python train.py --n_experts=48 --experts_per_token=1 --d_expert=480 --moe_layers=[0, 1, 2, 3, 4, 5, 6, 7, 8, 9, 10, 11, 12] --normalize_top_k=false --routed_scale=2.0 --lr_router=0.00135 --vocab_size=2048 --norm_eps=1e-06 --beta2=0.99 --train_tokens=647900000
Below are experts of layer 5 (counted from 0) of a mixture-of-experts language model. Rows are named down (a neuron's output weights, with its number) and show model dimensions 0-191. Each number is 128 + 24 x the weight over its row's rms, rounded and kept within 0 to 255. Numbers have three digits each.
Before each expert's rows: "comes before" lists some tokens at least twice as common just after its tokens as in all text. This comes from a sample of Wikipedia text that the model never trained on. Tokens count by the router's weight.

# expert 25
comes before: " |", "%", "″", ")", "°", "."
down0:119154093082105125150155100161168130079165124078135110130107107133122157125133142078149126110185138127134096108103078144144115116179144155138136133151110108143111125191123134158105137100139137127122120128160182171193104146095115104112103113154087143147130130155130125076115149114150094119118085132147098125134097102150158147104133130108116140115078150090156149151137149123120125104128092151127095166128113101105136105146114091131102144104124136142117138137100148144147145102158147146129154140144132134145148076167113108126112151139135113183159119127159118130087128128125149128
down1:148133154132118144109158121131131147134172140128161076130147114173113079119107102123128097114122100157099107084118122116124164109126119143119136133118109137097174126162062144092113112133136138153158127121144093164124083138122109099123153165104139121142137116123135126158141087099118085134094087122147144141098162107126106124121162119152129125155098121126140133110149129124109096134189102100117128153098123121092151136121133120114106069133154149112138130112100113103114149135149083062128161128127095141166171121128128130136143118116136202131137134182160132145087161149162135167
down2:135092178154119153122145122120139121078121096122127127126134184128159136127119133122095113132147130173159115131107163163139096166121078129087146114114125150125139142150106109161092175190125132142130159108116103107194079130089114120179128090133098099136151124114108106137130150094141081104159125128114151083127124118149135114138163149122134144151129145127129114123140143112146139154126168140143114102113122139090094145115085101111105145123158139142162078103112141111136123112117106102096111124145120116135132138163150079115092145118120161149176133083093155129095127110097086128
down3:123102138089126131115107160083151155166145112109148132173120080109147105134108112141111114139121157121130142104080124102144111108095161142063137143123123142142112115154113145130098108132107132119127118148093137103102141137107097137104106070139128180130117131104123147132125145134131137155120176120100126138136118118141159140171125125128112100131130117147129126185102146118153110126128109153177147114145090099097202142075113154121159123103074113108145116127115071097119098146167119131123140108106127104117072158109148082161147119126128099186095111120102124101114124148090123115
down4:100098074127095140106141144144115134133122107103086101117130159114129151108098158142180146156149152115147134144132128140174127171145128121153125176100125188129129115101132065131131132152110123064131128112082115142139128159096083118109130120139156148110125135116112157101091148119094144093121133143171119110125073144146134124131114122131178155132107121124136153134159119109098133142059123186119136087144145098143151163110125160164156157092126100113122120116103187137134132146144111104104124132133111124120098117141148095123162127200144120141130133096139149134122112127122121152
down5:139139125139111134129090137117129185109129130110107091123124094117118089122084100114129133166134161094119110093121104120143168106127145143144128114162132145114148136153096178132103073118149150155108164137136100120197118154128134168150142151112097137127101125129133137136139153118143132116142150147109124079128139114096152143174093154151128143098141107156143152094156128147102114134041136074092146116121178144154107123175137134156139089097116108156134099111139114156155154138145151153130138134128109098106138141090161110132098093122166143147120103086118126100123162145147096134
down6:126204137091114151168150124088132162130122135125109151138093136070140112156123116110085102076118140162113149155159133172145112108110118104067075128081098117120131125115098170104139125127116094087106111143181062118129113147142118113149096099089118096107138122099096122133141167095107173114158136121120134130118151091107127149142126162138134126122126156108130138103090119154143103092133122104124129141132159123121137144105115109117129148130099121116156140133129095123123114154152095141151172149122135156137088114123108082130152105164127081150123133151103150106136104152129120104
down7:134158123120123084173144139108105146153154146110108170155110138087091135187139099129107164117156123118106120141144137147140103115118178136124112123112127106146099114101115137116129138140075182133058140136126146128152161133109141142117120159104109175128097137149149124128106119132106153120189141083139163152106095100116141132117119148146124142112174095115138113112098139122077139141112083088133112138125183095147105137147127121124124109124101155103084079116174109127109127097099120103132096163112146154159119107108170121111128120147142114141159147080086123151142099120126112128
down8:131128131138144114130102189158098121095150155149130127138122151139173171097116087117116075085101135158118152119136106192123096093154109098140135126133150139161139116146119087114078119116120126127129138151138102115148106132122110104071116151134124130142122126132097119109115132134092078121083046142141133107140129144112108138084153116119135102169124166144153138103185138120121133109115137147154122144147156122094137118180106114139108107145105131130139162109130125163166124100150091161147124097131110125124102103090122155140129126128146101139137130158117152129129178181085138162
down9:103116110161198147112128100142115144166132122124078160115089117107162103090126170160134085119143093139142131118083154140138103121160109182175116101078153144119126144147128116147142093144119148154101138137099139110111184130135146154111122146129136130128135133107121137150131101136104162128158152162115165143105123114125113141126188172118132113116121105161155101112114139119145080113096130148130185157106131077156112136120112086146101121156082122124093110117133135124165119140145113132113116135152120107134149108126107118108125175140121126130115153106145169080077148117149109089
down10:113088133114174160131124153119119144161147139086101140107111159092155136116156151169134179106119125135108098119096076132064095113110125119137137150163135104123104159124144118114132118094176125127160151133114144105151181122155109142137132124135085133139117137163141134123172123102124131135093110140118129115127140083088146116100157118131134153131109111144135124107118107110110128138128113209136125191125093129155128100104135109188125148117147113134160120158175138118164142130120102102129113093117120071116161126095132143117090129082105075148105118101125116118102114154109150116
down11:125113100128121091153135165131161120092148108147101171068109122093120124156141130138109146117108141122114131163134106086167111120115146127096112151126157092089122120101166140102136130121137100160121098088117131163038130130112134142107169120158120149095114104132121142163133122115170127116123116087137189125136127169109122108113146160143132171141116148120123105138154171099135137151158110140141107147169100097135147100147113118174095162127126123138121157124099136141104143169148137131142129114129152150095133106099107141112151128107161115085158125133205107122106148115127126178
down12:109135138174148151097107129136177119118112148109112121126180162125093138110132120070116106127137151115112140132183118142138131115174092138115158151107128117122148144087132088155148112158110134133130094123130136086152122148119122132148149145114158148119118087127142123147142094125099123085115159136175090136144104134097097101158142177136184060093157123139098165153105124120130127128132087087123135141135098142156119127119147055130123135141149144167138129147096127119065137125129124169127157122071141115113085100103106102129153140124106117122137134129108133096127130114125078126
down13:155153103141108139100089111130113150130204137113144106121144160150088112143120114107095117096128092131113128145149130154128123076157105146130117150097097122080153090119092067133134081073128117116092085163099127086143115131110121084096141132109118125095158168166114121139157115140106116163150152148133131132167121120137142124121087134157122128116098116156149116159092146120115116098159159123126110141145116145147136160146131155092148162120143136135085116174101130146137134079129132109115126076121122101077155120145142126169128125116146140177151114121133108158131135090153133119
down14:113175098095125152134142116131109130158142094103186099120098093132149124147115152125150114169112096158152141124125148179112123144121104156156139117130143114122103123147155124082092130129131139119132111132165143104148104163095120134098155121119152140123194173115142108159142139149130112109166107120186141084152099140107123169117079142146158137123124145087141147158096119164109113096157135072104127140103152156139142098111129090137117100092088158085074117152120130119110126138164115098089120121127157103143096119121115120097127142165124148151156122138110138093144083125137131136
down15:131124063177136053131131172138137096120126099126150160150117146136137144212145135119163102124123147109085146097164089140153093087127114127121170095172102110146166113119123126146088104153089116127147158120106129103165164124135110115160141154094123126119118106161131168137124120094122146116113138126116100114116117112123141121170122141146138093100105136091152142114130125103131110134148097093111145160120131125159103132151071111118114118126123113121134126149121170119133128146080161137149129160130112093158175163151110170119129083132169160148145127134147135103127130117146144146
down16:130079139160089146138112160150124121115133066104083160121131111164163114116096099157156128165154058152160203157143141127118137095149110159147138111161164098128121146101109152136157087133150144144115139102093118208119149129143117140094166126121111153119126121154084092141114141144129112170144121125171165155155148106098124125117153110117160144118111100097147138092132120136139146131094123105123163147144118140120094158141149139127140128140113130143100116147073134107172180122152111116149149146118130146138103137135140141100117120116159120083143141126110122108121119154118138126
down17:127162166134170172135152073119136158151097078101140181138096108131073131126129159158099089148140146145154151122130139097151134109120126132116142146135133135149135126131151158149108079131082090145126103136058146127102160128140098105166150109088132128141134103122100099142146094148097122151114150120081147109122111102136117139119083123135125106110119151107151112140103090091157091110098122122121142146109115124113153098123118128157076156125108119190107086119138150140123159149133110136146112112145126117097137125167126143093131112137118152158091092103096147155133163119118095155
down18:115142177088118126132125157126129154130155148098129141123149115153112121107143136115118162147115103164135112164119133121106124122095122132102160157105113148132195120135131134174137162133137124152140134119136176118109131127089108098140136112125102164131156092110093116127131138122108109154171107198129057141104116143111082131147113075110098085153139150144137187093168138115098142123089114135158120172079107123123109124126095138156139179101138128158127130122126171117132116134099082150121164157137107141114109124162088144152123130120081152147146143124124103098148094125142116157
down19:122110097192177097126141160115108143101065184130143149135126157126171157126098144128154132090152129131120136117110139113163118095124136127124111101116176078142142128107094142094129147091161091141119105116114126128105134110129113157098109157109123148121096136067127108158145108133106161195145114109159158137093133132127134110124143089117111172136139156101138123155132107121138119137145123158148142112138160175136149168081141164125109108148141134158126123107119142157136103154124105092111134127118140106115142118133126116129112103069125151193127085133113132143154144159077126114
down20:129113121142160159115044119110080151109118203138137169093102103140135139097096116151087151145167104095117108130111100089133133126122138151147161109132134143101114118140096150134109122114128115128156126097104144103118095104144145158110107164086152148129115119129132106133124126096096129151117129119124137151148155093101105138127145158093093167098138133139125107135116146101087164146121090130082130086095136138145125084114145104108139145097141147141132138128167105084127120099137105132159157148120134130145142103152123115144086118140099131138130070087114078149100138167084147142
down21:121122111135107150172148114059140148079118079112148097104121108114108101101113116180057136121095119141124130174134136109099095113176110137109099138153097125098122144152119106133099165102112152107090151110117144108119117102125100165124105119118161116132138132117066114146089089183159129136138145107112156138113110123117125130130124116134157131134102150137127099149109120112136125124114152153130166148165148184103102091125147184115179110115142142126106158108131136147121141126129096146112177161149118137123135124151104086106109110173087124136142094135123114133128144092149138158
down22:182141113118042141108112179136140102100089112121139131092109103146075144132153154111145096084154149123142143096102096125116136131141099133094108082125083128122134171135131106129125149140134144091138126131171140142099120121129126132131112170128133122110095100091100132131116097113135128157108115141167123133147129153160105169152151176097113138084156147118154152126134109130114092145100135158113099122139072141142140115135158130108110122136184164126114168117130163118119128137098101109147137084146145097123146140090115142146111107183104123124144136141148113102157128128124188101
down23:103151136092127142148115100123142152119118061132080164132143111135125137113077141144131139178135146130128153136121131090133136176090109161115135093158156117104139097117156171098101109147153112124154156130149134122177153105114097071124119122146147115154127106185143110156169141122125125115165134121148113137094148079102177110154131157125120129110095155119145115145120109147101137144131105147148119088142174160104150176157117140108146150134154127156103103149099089131123123130094104185150180152094104132112117093119138110129129129138144156112124091152163120159117135127129159102
down24:129110121126103180098092141123098142137135125185125159132125137112123103123137101141144149116112120097126115144131145114139142093139131117163129158145096122129095129128111122120128149157141102122134144175056174128127127079128128134171138137173179149110111122120124120082165096130088150147107114172167105111131110171128128117129114132163144162137109149117112114135160072137149160118130183110131079144135111143098082108102169127135130136112129177142130096135142147140122133154155171093126098107085131102121149148089120138156127114069111171147097122117101126141128133130126139187
down25:145127111091130132129137124149074101131175144155098139093078114127148109101102110117129093088118177151100116135124153113094130142132137101142115151202154109094074188132095147107155141133121171077147145140106107139124127109167168163111145100123124144134108144156113061155131128167126116078124113148141125088125120170109168123138103132136135125161151156147119112107113145147126117131090092137115132134167127124103173111085107117142150122096089109127144117143072145134121148133164083159132151140145146099142136117140085142139139114151152132113137121108116115115114142119127128126
down26:146107168145111154156106107190097152127131039086120109103145074134108140136157139116131137120122102110135123154186124158162123144136103147136127109159068168106136139104132114100110132150104102122118083186089128140140137117128145116116162127182167119094121163150115126128113120155111109119124135162162117147154151148094169120134127126111113096085103103122140104156137116100114081153167122161133133120124122112070124122146142080161146137105140131138119113120090107141103100117123083134112125124145101095127121150126095115146151142118109099123112111097138140128160100114143126135
down27:177115123125132180118122141102083164112157151154125121105140075116106082158118155151130110167139146139129127147163100136131102147124116140113119134156132160095117073126140122149151084117116157140114101130166151180132128135140123139100174134100143167125136147138105143134099113088134140105069111096120153124114089113129106097162150135138155124129049173106144071147136155131126117140160130125109124174120100097128089170118140128156132154147140111107144143127108103128107137115114147095103139097166113160152109151136103155080142100105118126137104133122164135131168124154137151148
down28:108158148168086148144153133149120083158154096153124113135143113130139094123135090098149086164118173113147125139088118103106120133125123142143168175152134148158143110149103162116114159113113094120118128102124098108139092124069113103124151160127109113118130103140125113146090146110130129109169118115110132081152129116139143159121088121116164114138146094100130127084132154179112153095130143122119122141100119151086142131118082090138116082118115132120120134128112112102142148081135165095115109120129140130080108093130116121091112161112170165173149100156157136113083130137143065104
down29:161160097084126128151147071185155064147125159142137077136089121130136147104164123116124146089094132106153138122049143142155102088106101120126108118109152134171112152148138124161092183104138148125160082121132113142133114129134118154127163122147111124134114084146147109162115137154109153118111130122082109143108107134117103131131093100145124109144162121129093135111109126126143118162120082136111096120137153140075115121093128103139119123120139132098153130137109133122148160099126073137095171122102140134117152156122117111140135117105141166164130122105147168141165114171098116136
down30:160113117159098110117171139098105133104124130097157151081144129145131102114171137114145109154123137113106153122121167094158154108117146147124122176097091128149106127136095145150160141092172135142129154180136140190144088141114130149122143132104124167060114137126148087107128137110108125140111130150113130102146103134097133123144144150127118124143175104084121143131136115095109142128106117108152098121123154086124155088122136071117142130139140190138139120132047139154143121091129080131149138120101126128135158136130130174198110145091120111143138149126121157125116136111113106119
down31:110130121138094119148097129102122148184107065169123087105166135133146128152144115159120148128117132122150148133164094155154117117138161117137152138112102120125126120112136104106132125166159140140154140106147128141111137123174128096135132129100105118112109142128074174155101139161123144115117148111171099123100092173107145165098103080139125181138162118140158105117126158153155112124105142121077153159094094151120105137094144131113146130112117088120106137139167168109124180109118162123081123137119179131142139172118146123148162107138090104166162125154125128114107154156129142085
down32:109100113076101105130127175131111115089102167138114152164152103135151089096130117166132148128103152136107144086108125116148113122115136131153123138107153176127148148146128101127153124111125136142118163084104151148136153103130151141106145137129093139175101081144162107106116152089104113134127135098139141132179108123143157138167155120106110152068163141130102092133177131156098098135154086161102151112120150126105140155138159128096106099132126130146121100122147119107149152122106131119143172136123170181134112111121109179122118116134111176123109080156125127136110109159188145159
down33:151134155070149135115151130122173167181112108135148123097128213141149115114152111126119126147121126137109123105127086097084159100138101138139141094073132082119137125150110144127111123106099114117133112113184115145151103130159161130120141126120115145125158131162134139175147144144143180114099123138115151097090193138083146107093128124114131128120113066152108122104122088139143124130111116141105136107152110140153090125167098148142103133136123143158154107136129160143120108141104107118140114140143163132118155176177149110111093119128129108164120117096125126138123167153101139086
down34:103110142124103144187121166137117142123184155151122210152114183123111124161110134131149168135087121140153116117138126111130142154119104110130108131095120108135129119142125115138150101127135094091079123134136107165103124142119159115120147135126136119162125148115172145066118147163148111166087130145112114150138119120135136124088151152181107098086136149106152158141150106108126113138119168131146141135117138126145088102128083134128153110098159156139108121123153154161154160156136158139104099143112122158074115110082096123112155140113100102129117134170137143125111167152114148186
down35:146138141097087103110158143108123173145147075138168098152135076124105121091119135132129120146133120103131144092150136122111123167125143100110183114123092138124124125124164152137140136091124144119143122131135192122134112139180110149140162133128101150172105152121130159079139121116105122159113103097115148120157114119119106096094092122152149131116144109098106112120166112118113150180132098110137122153081159113101097160105101135139108135091152165093048116143139125145113089091150086108139114108149114098149126102122119102124128148128083143121141143111128111170102155160128167125
down36:112156093180119173135140153121100139128184113178167091155120114133140132126143132169136117158110128137154147126104084149153128141103107119149143159087154113154136157167155110131170090107128137146141074118122124087171097114114126134113129120157114147127133099138119132098115112084127142107099146094139142140161161162127128112168098176168131148135126130137116128128112105181118132123141120182110149112118105147151151183149142089120143063150163134118108133107100102116093126129138137101134130155134139143066146089144139120126119142160148117095147186107103124112132131120113143123
down37:119127073107130144104135103085161138120130081127118127157118117087096136091117133126100155127128135145121105108139088145115145115116174127162096088135125111111106112118126147114133117116131113096136119116102121114099107136093107126122091157123113130098145139183144077124147079142166151123178115089051075109104123107159129146122130115123139091102165130138125129097112124123156114153112153148154087148099108128128133130094134134119123169125109112135075126103148114145134092115120092142143190135130151115102120109110158118125069142148133113141068138111100106074153150134099146136
down38:147161129111098087132128154140092147110157104095133135135115135122179136064132086115094118161132114164113164079127137126155135130133179122131151142138101121133106161119146171080095116151118122124169172095116117159131131137133096140107108142166139149117151155091101180172158128136126131122092121142147143098142109124161145162143135160107094136084155146090158150139137113097101109122147133142138123146159087081171153086140130157168157119120113136134128156160144120142134116089136172127153121108120108154152118122134098113101152154114126148143141127196131142161147135108140111126
down39:124126107102135105156124108170119168141170101128110150151160123140138149127124155182112173128076126092148138141127125155107123085099114122093095113171142128167110137153077123150101177172128134171147130136109165094116144125141166106113101144116137087150106141151143163152073101111137119185121122115129144116155117102093150125145136120164141159146134098136120140150110127146118166112151123147105149142146120176130119137102112093109143120104128127113146103173124102154127147131126112145118088123132138161126153093108103144117098138079133172148118125060146127113174153127124096145
down40:119171144124147108106099118067104131108162137118131164146140105101123102151126103123107148109156146143151154075145160108122109119113131159197126127115108136124128121109106148148165114109116135121160148142106142101135146116127113094159107113116160113130123115138113125121164133142166077140170095087112135144104106114158124128077111151118180148111092160120112094090105137133123130163154165132136096124124166139082132129095132103171141139121126167140121147142141084154136121136151135146164131096102148143152164125138104156155088120103147122091171139108067149146078096161137115116
down41:093147124127114132122125137136166089146115108140080071130143114092105166142144160110137110171121137168155110140138156105163123138145059160173128143129149138136106161112116134138128136118091154120109102162107097138118101136131134076123117094131125143153135124081112121140140113098146121154095164058106134138099086118153102118119125152152134150091159111124118106128159159128130078176163138141141101140103114135121172136112100112144092116130123113168127089138130112172127117117112112101201110122135090094109132176131091124105115151128155133136125129148103160125135133132095151141
down42:129081122168136144113078121136183150144114082121124117131148174133132126110140095125140123084172104095082085140093123108129096126133118139130099095096089113112150114123121145136152115178131105101105110134147182179081136136121142132138122138093110161087110137125122123111179123123130151101151141173134128133136125144124130115140126114164126122099134111107126107133119126086115105117151125175102134158109115118110110177111106106181106170158134108140158132134151146148150161122124160086103120143186086117089119129166139142140116124107091110150098106105137144110078126111152101133
down43:120116137120075071157089087111124093148169129068133101104130120146145124137139111115154154149104087145128108129148143090136107119169131100155097146105114119125121120162089122155120170133102151114142119100104115137121127133124120125166121096125138152138130159129138098086147092151136190118085122120194154119150120127112128146164117126102133120110117167134137126153114147136133162155134121138113087078110144174127100113099144119086176132137115103125170150141145094134065137130114112117084098144153135126146116131143174120127135132087102150142127145083087144117165155106128136133
down44:116162126156134100134145107147120178099157117149088153152104066140117164185169120110117134134141085128146089116086131144123096150123152128153108110142122072154158147136150139168136140144141125110098170111124126090150090124140113099123160129141098143152121083072088144174112088110153124099124152094125136115142089119132115105125138138110079137105146121154104112159135084089162147133115141161136136144138116161150106149117153141121105133095147105141139122116119146097085103082097156083193117158135139112107134101121153104148114147141132110126150140130141131112120118146118108135
down45:117104102120134173164137139143127115092147086107097141073095122138148163128153125106176134135148112095129108149143142144176108111100121140139147096167135111139113098091121142137119131096098166117107167098140135151124148127154161117128128134109130152146122137188136114113091118151121188139044135106078154133090112111135131122112130110150094137115150161125124142152125080102127115126128136142127138166090119127131195133184167164117105100113147162107155134112062097108146126132092111156121131161122134132163107137136137149106110119154136158111150119127117126130114092127118117132
down46:120130137140117153075060153099088094090126128134137132156121156126126100090113126166149108172112105109114144108100130102176152102128170094093200142164092114132124115123171107106157174156156136129089110117111163133162114126056127144155139148131134114112126131139157100108155128115144125113136144114150139110165165158119130109123135143133125087149166136082143088125121110136139127102129109146162130138115127097115117077110135135148146178116130139152110096100142101143102103129160072143143129115113136095119134174131116146151145101157118157134159126126109141116126099112133141151
down47:088162108098142143164082087111148134149128166123152154151124132100115144148118129161118157140144138141113144107162114138147068163120140102103116173128134099128115127100108103152131088135121182178139145125177142095136109084107149130131107139167127121167139144095152165099090151155102142117110128147133140185131129126168154126091131193111107161125134157148158142118086134127163103101116164113154114125124115185133087089099121112123145124103132163070136165113140136109117118130132123154104134113119111166113130123142124114134113179158119156132106126138116126129143125160161137155
down48:122145122177134147138104195123152122122147136107105085169151114153139154142149092107151122142144155109106160096092138161105170112107160178108096087093142086101094130150085128126119143101110085088153099110105147164152117119120122139152105126197107173148104114110151106114143145108097098127131105172141138152134123162158121089121103138115109111148143106096090129141135143114108110151086101116137099178122118121139107129139143097116141104136126107144136142109150162176163085151129142117096105122122147130106105163139114151141096161110139132122126151106128124126131110152150138171
down49:141129159118151120138139134154144105114079141140146126140119092170141123124110156073119138109125179116166121080121105083161127109125124124129127137114173099132133090166143097129137114086134182083130110158169113130152122121112118132102103105108110153122122098109134111132104107125157121133090147122069128123087135095151122141110081122075131136130154123127165117084107096099161113174136063077140124126129058160153123135157108125118138129105165133082155148133134119155132133147139144133145132087129102145146151153110094129129079148121161112134119135132165150155114124136140136123
down50:122150090111137178120103148150112127116138128136101126121111067141096085121138133155138161157127129147107119135124160100092131141124167105152139101093106125112130091127124121122169122183155122107079073142085069082141109107084136138107132114118135117138106112184129139126153136088110143130136117117167067107129100142103127129161107153121103126123125149137139115128095074142142165156143124115134161070140115137137114151116086098138117107124171129128101175133123130148116125109132150114153128109141135110150148129150111123143116107151110151096060141173181107132138105116115141115
down51:152137147123119119132160180115129137104125160223160136086131135115140188131135119128103083071119093115061135142163125156130118130138118113118126115155133126121126121148093149086112089152144134095087070126135105133089140154113125126134145093088137139131094154098149077175140112128169110123128134125154118104103129142146104104124135139176122123114144123132111099113113139105122109116134139129162147124116096111097108147128120142111115128111094168127138147086110108143124112120069086143108122134100125129110168176111148115110140158098140140153124145124143119093121125133156173100
down52:126121121097152165146133129138078141131173119089171084090135150121108149140153145123129113118117063109119103139094143098082142074125134115168111156159118094097131136142112114103101141122100138120085153107126114116125136122120117130106135137129183105190152146154176108150125120139129135161134118134119140103126156149106126090135130152102117093124107116157130091121137097157137113151135113119131103127115156130106143144115170168109124117095121125162132147124136157132118108072143095154086120125144128135150156081118131146190122151119124121063111158101129153151139158127198105133
down53:172134113137144140116128119133135160131146113127068116148124137141157123126090150102123139096122117110167149169136104086139073164159103148117143132112104116109164149120106103123127080125134111123123117120133175126132089125161110125133095097125121100125103127126139136104138118126108101171156136137110109110155126076141161124121076133135149113127080113082100103161143117135143134146136093112135167102065127123128113121113081110104117121081151146132121079097133123146113143138180121144123091145132070138150152126174171117112156177163105107131125163106126106170106156112153094149
down54:119150138106150159148156127102120141146122132126069082165129105092182125136103160121118132132127119129165115172110123088130138105105114125115126101144142118099131059154158130136159175154122177141149132124126152136118086089145103124132130096128140155107153149109146166124132120111094125144160116135144114107106126082129109138159094096128110162144127089114134128155140101151076119108166100102141148171131150159126136135116175123081132131089101133113193129166176124131128113117087125112131150103156124151106142131148104118097115128136148126131131156076191093148128141134111113117
down55:132152133141178135118066158087118141117149108138130143104189070168154146138050104105115101156149160112146144118131108108129105096146144125137149180115144137107133121113111129099088133131156085122117110107139150133106117130145174113140126154138143189145158115159147090112104134150123075149146108128131138140163109111136143121093119157160111123154097127098098083114096132123128082105136125073135098168119155118087165120146137150151109118135079130124135133155125127114126149135135145106107148148123134155138148125122118125110081139119072158103103118138151119117095115138130154136
down56:137132111138145096141143102168102160105100171146194150141140137130173131171126097126101130126125166083099112137100093100192128124128136130165135159136105135115157107078128143115163142097093095135117085092130094148130172116071144125153122142152134120151102081099082135155106149098101119133135134117161130100106114164144099125130110139130112146114125129127138101095134124142147106124100146170116170127144146112164111138106120086131104177120162104143112095147141105164170110198132128123165139130139121107158162128113142123125146136150139132124141147145142150105134118109149095134
down57:113134169133140136142127101100153118136108148166152166161124157149140114154103101153066119100118129109151130107109123122101125156115139090161108122129104123126178141130118113124114108162144101129127134126152141145139156147113145107094092130105146130108152085127140112162101101146146091146063124080158183096161151103146135145138093101104112168129135128140113137113113074082098113084141101140119090122124120117140119150135129139111139157186104137147120128087115118135164081181131140146087138118122127176128132139158107102110119134104138140134122108102086122171141124080157092104
down58:145131115067131098126132117152152118167151121094127110095107095130077100114119184137135187165126117128145133150153071093118081137121168110110159084116114135141105112119140115138121148123105140152148121135123096132113064084065152124149163090097151119151131133077142087140135162152127119149157118124132144102116151105108159119099136146106076119106098125116119144102099118115112136110142169118134132114120146117113094145114122124090103160152153125161157117153146134092131123137133117117150113111164128119130171123115144104129142061090144175140152116149138110116099131100136125137
down59:198149127148118106171137120106128143129144151125149132120148131104116106107096124121156100173108142095149152108138117117129116092127185122160115085117073126143157107144145111082115136108117131140153118124152146126165101106147153111160110106135127118125139133133129085095139115158099154143130126116126136097128123166104175128102187130149134154127090132110106130141123147085162144174135153106125102122126122080141139091144151110132142114079173111159144179133096130128193176148116184108175157131132138119123111135136174119156132159153102101124141099150145147106121130146141128155
down60:134152127098114117065101163099188175121105123141148101117137154101142130138150121157152159108114093137124132113110138086093117162132139118123128147102161146149110127114108125110117071122131104133105160104088113136139163139096146164143149134147158140140133136143096089155118111132105149142145101153141094156156177127105100090160126128094120120103139096149117092134121149148135123156122149144148098124166147125166159158133110141169085074105101185109150148121109125117125121134129130176136108125150107082088163126149140088110150095163106110098126127125095128161135151132157104158
down61:085077124139137100172117101166118110155169152121099155081110153134109151151139077142183134127146080143147137144156127117139111167107146135117116111136138160159117108072112127135105133145136125125114132121101084121038165127143133141144116137127110145142117128129124126153128148106103168074112126143143126176119083151109113152168151097109116155087120155123097151126129136125120147100134131148151131123071104107121116145155155133119140094163149170114150147146114160153128161132113125113135108100163170112125127146117155161160124116126144141120088143153136159075129117117137111099
down62:137165159117102150148146096155158163134139111095116119107097112150151109143117163128134117170144086123118113125093157110138142140135137118104124104145135136102138163113134103083146132157112116142129116131127139124100158123190136171147142122117124140184141156116143110131147132112130146122170142115143131127199120132103129127136141172115177095136095125131118138164148122133125137206094152099113094155138125077084146157117126194118117122134101139144099125220119126137144121124127128150161132113140144062092123128091104105116135126115117148153103132090129125136136110133111087130
down63:149155155147126124079112126164127124136123118127109186125123146141134084123148144148171136107140130120164123166101151081123067151162123135138096153093122105159099114126155129125094109120139096121114115142125135104137123142114099145102150144142109101110108112146150134145095122135102107109136165139098145107113065110105127127127144106147119125116132123157150127078130117112109050138155110120147128085121148126132105107165066202144118100088126123106143102148161124149171157121089134146147114138126135137105121118117118126136114125098045122149117114159147117163167123159130095123
down64:154142100112085142118138153120133133123174128127127090107110132110130136136150136126118093152162128167150150129122196124140125140173109097138105133098175144131118100084130135127163117125147131107106141094110097147088131126144151128102127156124136123125080129138121176146178115168140115097152136103111125147133117170149187153171107133120136192114120113137135114116113112162121091072153145122115136061138137096160144118092124151143140144089112171104111119164128144144118125157122173144193154128131141159156148109176088118122131121151099139097117141147145117107122115141148101117
down65:115128124134118184144108130140140126199073099124142130143092145079116141117136151162129159105128117128075120131153163100150098150112114120097095128139110124125089106122139119150170100170136111123141134150127172129120140114133139098126122132140081138127127121112151122118111107145102124102165143139134083156140112147112128147145121111112138102159117129185127117144139136107128121150164123137104138150169062139119151134084116164095181092143087142112100102077153113187130129136105081112129106144133118137131151142117143145145129115090123148117116114127112094188116169114188145125
down66:131093129130115113117118152131171130146111102141134132130153122106137100130137131149163100120107128098106112141130118101154127166077117096112149108133124103111132150105132140167122139072151115133137152129136081139183138151148106115105138125133144121163149100091112083137111168140133128140079128131094134154144152114119149134137116138092094148137084138149123134179116146169170121109099102144151131143106116109200143145145134128151134131117148123170125106150062115109126082131131137199135129142093109131097149087146134108107060120091097138137117146143083097131174118090129124116
down67:114137087102132145124120110158154148115122089077148123128121121120179120163113106117106149161149115143120137121128107137097141121137116127100110145175150121175149217134143115172120136102106145134145191159148107095174155132085138123128099169121138118133106144099133137125140136127117166122170148143152162076163099103100145109120121119143085139129105132152127096113113122153151118154146153140168165096147115122109107126134116133108142130123150134150141079121151137152139135164124132116151118138120119082106166132101142083089106113116144076131192153088129143163141117143139107133
down68:098142095110147172094122155123126107144160162142114130166108131141112140106140179129152121109099119172130136105141108097124131134155136120109103142115191160100152127094156113078092180110114139151152143164133137134107094122126159088136211097129144138103146147112133133152148108157172100145149112165096124120125139110096133114186114151103107112104115115136138105119111144117129126127152148122116143117128133144124085169105185156101140130132138103102152131147133142094113081133106117158117104137123107115096138137084109132158116089159142157173131139139133142086112136178132127098
down69:114140088133154142113130127146117135101169113112120154139092127146140089113108100126102148110120137136113138089137109144101110130128113106147127103117131107172125161089158133178140130094114144138119139128121118112072100120122130113128119167129121092079130164126172077095135160068178154145110140124102135093100140157141123126138113129131087151152106159111152103138132108145069088121146134107124109123128154114145070139068074090144132075087163129116133133097097121086125144148160133152148166123122140154140149105118086124171125120108143163135128129151124120177123156127118117135
down70:134137146136153156151138138115122163113091164120163087145162104127120137149124091154105158119138132117148127171132135109133155139144089090143149134122101106181147112162119090123089184162146162124157111114101130114147102160103106145128140154155115151151115142092126113125143154124164128102131102175162106127103117088119111125118146115113111099112113100115126099128132105174132128166136124129142135166129107145114096087125108136120152189117120176159109108128151140174122116140156144119148094150111142117154097164100146101123100121137151115137090124107147071098200183122099115128
down71:155083099166156154131125130132121135158121102147171122109138131164124132146093143178156154100094151092110106144157119121186124103112112153107104153120101140138114126118126100130148144116143154056138146111107116134089148117140142117143118173129098137142105142104120093085170134145078144154096118105071134147105155129117119119139106119138140112137151146126149121126161130147118145109134121149170107063109129148145082132122120085111145118118107090140133112152119153120112147109147139092092099100163108073118190143132136129159079143174126161130125134155089140118096116132145142130
down72:158158139154095158124096089150142108139117095135119114138097134088126140096116144145133117129129125141068146115121103091160106151153172134140147126110102149067143123144100134058104151129130086156148126129147146122119122117122109133127140132145117115101142142162118081116167169143167102131132152131169123155172157116124128131138141111135137116140067113088138160184105120123131137138102125103156122096126149104142105142114118095170129150130121132163120122071116147115102162128130143126134142136160152096152110162134185089158129127106126111131114128150097172116206154135094140135